Weights of a small mixture-of-experts language model, trained from scratch on English Wikipedia.
Size: 12 layers, width 448, vocabulary 8192, 69.1M parameters.
Experts: 32 experts in each of 10 layers, 64 ReGLU neurons an expert, 4 picks a token.
Training: a variant of SOAP for the experts, 447M tokens.
Below are experts of layer 2 (counted from 0) of a mixture-of-experts language model. Rows are named router (the router's row for the expert) and show model dimensions 168-223. Each number is 50 + 12 x the weight over its row's rms, rounded and kept within 0 to 99.
After each expert's rows: a language model's description of what the expert responds to. This comes from a sample of Wikipedia text that the model never trained on.

# expert 6
router:50 57 40 47 43 62 42 42 56 43 77 53 49 42 51 86 39 47 46 62 73 43 45 49 45 54 41 52 77 63 44 62 59 55 57 56 63 66 53 49 36 57 53 50 53 35 60 58 35 52 49 74 61 38 47 42
Infobox and table punctuation. Pipes, colons, bullets and heading equals signs in infoboxes, tables and lists, plus field names like Location, Website, Place of birth.

# expert 9
router:47 50 67 57 18 55 63 58 54 45 46 56 65 48 47 79 57 35 52 75 55 56 63 86 49 67 39 53 52 49 36 54 28 64 53 57 65 91 47 47 47 56 53 57 60 38 33 29 55 35 54 43 40 55 50 49
List and clause commas. Commas separating places, list items and appositives, plus and, an, &, for example Englewood Cliffs, Virginia, US, and Gene Rosen, who.

# expert 7
router:46 48 44 36 34 43 43 44 28 45 43 56 61 62 42 48 58 49 41 46 57 52 53 55 39 70 44 23 62 41 46 61 49 51 52 35 73 55 42 65 46 47 48 40 47 50 60 48 42 54 64 53 73 44 38 40
Verbs and function words. Verbs, modals and to in narrative prose, such as to, would, can, made, helps, instead, often in plot summaries.

# expert 18
router:29 46 62 31 49 54 42 33 37 56 55 60 64 54 34 52 31 39 44 49 59 47 63 61 35 39 55 51 58 57 45 54 42 35 47 50 52 61 47 54 62 34 20 35 41 36 73 39 44 51 63 69 71 55 69 31
Institution head nouns. Nouns naming organizations, bodies and places after the or a modifier, such as University, States, League, Party, Council, Nations.

# expert 19
router:36 62 71 48 51 40 43 54 54 21 37 51 44 52 43 66 53 66 60 59 72 61 55 62 43 46 61 34 48 53 42 74 49 71 59 33 51 42 55 70 67 54 31 38 58 60 72 37 49 45 44 41 54 62 43 46
Years and numbers. Digits and years in tables, dates and scores, such as 1992, 18|82, 19|55, 0, 24, 6–3.

# expert 23
router:27 52 48 37 27 62 27 40 39 47 43 56 34 38 46 57 52 61 74 54 55 63 35 81 38 51 55 43 49 44 21 67 62 52 53 51 71 50 44 42 43 50 40 54 75 33 59 46 46 29 50 36 58 47 54 48
Dashes in dates, numbers. Hyphens and en dashes in dates, scores and ranges like 1800-06-26 and 8–1, plus year digits and coordinate numbers.

# expert 16
router:45 47 59 38 57 45 48 44 58 46 54 51 43 69 23 58 38 47 55 72 65 63 58 66 41 53 13 60 56 53 40 60 50 47 64 18 62 60 39 57 60 61 43 52 47 42 72 62 50 33 52 55 52 49 83 29
Word-initial pieces. First pieces of words and sentences, often after line breaks or table bars, such as ve in veterinary, The, list dashes.

# expert 29
router:25 44 41 40 43 64 52 45 43 44 57 58 60 58 35 48 54 43 57 50 60 50 41 61 46 40 51 63 67 54 45 67 45 36 66 47 65 68 55 61 71 48 36 41 69 48 52 45 43 49 59 60 88 49 61 31
Name endings. Final pieces of surnames and place names after their start, e.g. Duck-worth, Tur-ner, Saskatche-wan, plus common first names like John and David.

# expert 8
router:46 52 53 40 31 41 37 45 49 57 73 66 61 58 47 61 65 52 60 56 64 49 44 40 40 56 39 45 75 38 60 65 54 49 64 42 71 63 43 64 63 41 20 58 39 42 50 58 49 45 53 57 59 46 78 42
Verb endings, ordinals. Past-tense and participle verbs or endings after was/were/he, such as announced, released, -ated, -ing, plus first, second, new.

# expert 4
router:56 47 41 31 38 46 39 40 41 51 49 39 53 50 36 56 66 40 46 58 65 54 45 69 36 44 45 59 64 55 45 65 53 53 48 43 49 65 30 62 58 48 44 44 51 44 51 39 46 44 47 76 63 56 68 41
Common noun heads. Common nouns and noun-ending word pieces after the, a or his, such as film, series, story, adventure, research, name.

# expert 14
router:29 58 74 55 41 65 47 46 53 58 71 49 63 56 44 59 45 56 52 63 58 56 51 55 47 59 39 42 59 37 44 65 65 36 45 40 68 56 36 61 33 42 44 29 58 49 62 42 49 55 48 53 56 62 63 41
Adjective and adverb suffixes. Adjective or adverb endings like -al, -ical, -ly, and modifiers after articles, e.g. structural, biochemically, National, public, also.

# expert 17
router:43 34 67 49 38 69 50 32 47 47 67 48 55 53 34 75 60 40 54 48 56 46 58 67 36 53 46 39 59 46 28 50 53 56 52 49 63 64 40 55 53 71 33 43 61 39 60 36 25 40 54 54 64 49 60 44
Mid-word syllable fragments. Short syllable pieces inside names and uncommon words, especially foreign or Latin ones, e.g. Inter-reg-ional, Cla-udia, fa-min-e, Ste-no-corus.

# expert 22
router:45 63 55 62 46 58 40 54 33 51 66 57 52 40 55 59 45 43 67 69 78 48 57 57 64 64 46 40 52 39 55 60 48 57 52 31 78 46 33 66 53 44 67 58 63 40 48 53 44 36 33 61 57 62 78 50
Table cell separators. Pipe separators, line breaks, semicolons and dashes separating cells and list items in sports and election tables.

# expert 10
router:34 52 38 35 35 50 41 50 69 50 54 48 48 50 38 73 65 47 61 53 72 68 34 74 51 42 54 41 60 70 49 64 49 46 47 49 64 51 43 68 52 62 46 48 65 30 44 41 59 31 59 51 65 49 60 43
Name-final letters. Single letters and short pieces ending or starting foreign names and codes, such as Zlatitsa, Mehta, Nicolai, BWV.

# expert 13
router:38 54 57 47 48 49 50 44 67 41 52 63 61 49 59 41 51 56 64 56 44 60 47 56 45 31 42 61 62 49 50 73 46 55 57 34 56 49 45 59 44 51 46 42 58 39 30 38 55 36 55 43 61 61 51 36
Small counts and numerals. Small numbers as digits or words and the units after them, such as 1, 2, five, %, years, of.

# expert 3
router:31 58 60 47 35 41 42 44 49 48 66 56 55 58 42 66 51 49 50 64 59 69 45 58 40 47 42 45 64 48 38 58 53 57 58 44 62 56 43 63 58 40 37 50 59 32 60 48 47 40 54 66 60 47 63 35
Closing quotes, countries. Closing quotation marks, closing parentheses, apostrophes and commas ending a name or title, plus country names like Italy, France, Scotland.

# expert 11
router:53 49 62 44 14 62 65 41 61 60 41 44 61 35 46 59 58 47 51 63 47 41 52 77 54 44 40 57 71 29 37 63 67 69 42 41 70 62 52 56 41 58 36 49 55 31 57 40 58 36 58 56 60 49 45 52
Prepositions and conjunctions. Function words linking phrases, such as of, in, for, and, and commas, e.g. candidate for, seats in, member of.

# expert 5
router:31 75 70 49 44 52 35 42 43 51 37 68 49 56 34 64 68 46 54 43 52 56 54 49 39 45 65 41 46 40 37 55 58 71 34 30 56 41 60 51 52 57 39 48 66 47 48 51 49 43 34 39 63 43 46 55
Sentence-ending periods, capitals. Sentence-final periods and closing parentheses, especially after names or acronyms, plus capital-letter word starts like B, L, O in foreign names.

# expert 26
router:44 64 72 49 43 59 58 55 48 53 60 33 47 75 45 52 43 48 32 55 63 52 62 74 38 52 33 41 55 51 42 47 48 47 56 26 62 67 26 61 58 42 38 44 50 49 63 37 38 48 52 62 62 39 69 48
Pronoun subjects and auxiliaries. Sentence-initial He, She, It and verbs was, is, had, has after subjects, plus and closing lists in biographies.

# expert 0
router:51 39 65 49 32 41 57 44 55 61 50 45 62 50 53 47 66 47 53 68 54 54 44 60 62 66 46 51 53 66 46 59 42 68 57 22 62 69 35 68 57 37 48 59 45 33 63 57 59 60 50 55 56 45 44 32
Prepositions after verbs. Prepositions and participle endings following a verb or noun in running prose, such as with, alongside, between, during, ed in contained.

# expert 1
router:56 59 59 42 44 48 25 45 37 42 62 38 63 52 26 74 56 60 73 64 68 73 56 66 22 44 31 60 57 35 51 59 56 43 52 56 75 57 48 61 47 50 28 19 55 29 58 42 50 51 38 75 71 57 67 45
Field-label punctuation. Colons, semicolons and dashes after field names in infoboxes and lists, plus label words like Preceded, album, released, years.

# expert 30
router:54 54 56 35 33 50 47 53 37 43 51 65 55 53 44 59 72 66 59 46 57 57 30 73 54 42 46 52 60 39 40 60 41 50 57 47 52 43 34 58 62 42 49 47 64 27 61 50 57 34 65 58 82 38 65 39
Month names and numbers. Month names and small day numbers in dates, such as April 8, 27 April 2024, November 5, plus scattered word starts.

# expert 31
router:29 54 56 46 28 48 45 42 51 49 42 58 64 43 58 70 58 28 58 55 45 50 42 58 30 48 37 45 63 37 49 64 50 42 39 33 55 64 43 64 72 47 51 28 51 34 74 54 47 49 62 71 76 51 51 32
Consonant-cluster stems. Word stems and consonant clusters before a vowel, such as recogn, cl, dr, raph in geography, plus became, named, said.

# expert 28
router:47 60 74 42 38 57 47 35 69 41 67 54 48 36 36 50 34 47 53 53 43 73 70 44 39 50 57 58 56 35 46 53 61 58 37 40 49 52 47 72 40 59 49 49 70 41 47 30 38 46 66 50 58 50 54 33
Mid-word syllables. Syllables inside words and names, such as ova in innovation, oda in accommodates, Tra in Travers, taxonomic names.

# expert 20
router:47 62 68 47 49 29 44 51 45 23 41 59 49 58 47 62 26 35 60 55 67 78 44 46 52 60 32 36 66 56 44 64 56 54 68 50 74 42 62 44 46 44 45 51 62 52 45 62 34 49 21 71 54 50 60 29
Possessives, pronouns, award names. Possessive 's and possessives his, her, their, plus not, no, more, most, and Best in award categories like Best New Act.

# expert 24
router:48 63 71 49 36 51 50 45 41 52 43 48 57 61 51 65 39 46 70 52 49 56 45 43 29 58 33 33 56 36 34 53 48 60 41 21 51 64 49 45 66 47 64 40 28 50 52 37 60 22 40 48 63 52 44 27
Line breaks, word starts. Line and paragraph breaks ending list lines or infobox fields before a new heading, plus first letter pieces like p, h, t, Ph.

# expert 25
router:42 62 54 42 36 40 59 65 33 44 54 50 58 53 40 48 73 51 57 63 59 67 40 54 43 47 62 34 55 39 33 45 68 56 55 62 71 37 37 62 42 70 48 68 52 54 57 50 34 35 49 55 46 45 69 28
Capital and prefix starts. Word-opening pieces, often capitals or prefixes like re, Ver, co, U, as in re-emerge, Vermont, Version.

# expert 27
router:24 67 59 57 32 54 58 42 48 32 59 59 40 41 39 57 72 53 59 56 49 48 44 55 52 50 64 35 71 48 50 47 70 61 52 42 64 50 46 52 40 47 45 62 62 40 53 42 47 34 45 48 60 41 57 41
Name syllable pieces. First syllables of personal names, often Chinese, Japanese or foreign, split into pieces, such as Ji, Hu, Mi, Gu, Be.

# expert 21
router:42 52 57 39 40 43 45 57 55 44 48 56 44 43 36 73 69 47 47 58 57 48 52 52 41 47 45 65 61 51 38 64 61 66 25 37 68 64 55 60 50 63 57 59 42 28 50 41 41 41 67 69 57 52 49 44
Articles and temporal openers. The word the after prepositions and verbs, plus sentence-opening After, In, The, his, its in narrative history prose.

# expert 2
router:49 65 51 36 50 40 53 47 52 58 60 50 48 51 43 59 45 43 44 58 58 59 47 61 42 43 67 50 71 51 28 76 40 37 45 50 51 64 51 61 49 37 39 49 55 44 65 45 35 58 41 50 49 60 41 26
Line breaks in structured text. Line breaks and spacing tokens in match reports, infoboxes and lists, plus table separators and sentence openers like There, However, Born.

# expert 12
router:34 52 54 51 51 47 37 45 48 58 52 39 51 47 55 54 42 46 59 59 50 63 59 71 38 72 41 46 65 52 41 60 53 49 49 42 70 61 49 49 52 49 39 50 71 39 54 53 36 40 68 61 66 41 62 30
Opening brackets and quotes. Opening parentheses and opening quotation marks before a title, year or note, also degree signs, dollar signs and curly braces.

# expert 15
router:51 69 52 44 55 39 53 68 36 42 57 44 51 41 16 55 55 57 40 59 48 58 48 54 49 50 37 44 69 54 45 55 68 60 43 30 52 54 53 89 51 68 36 49 70 47 64 32 52 42 45 54 74 52 46 48
Heading and table markup. Repeated equals signs in section headings and dashes in table separator rows, plus short foreign particles like de, di, e, ne.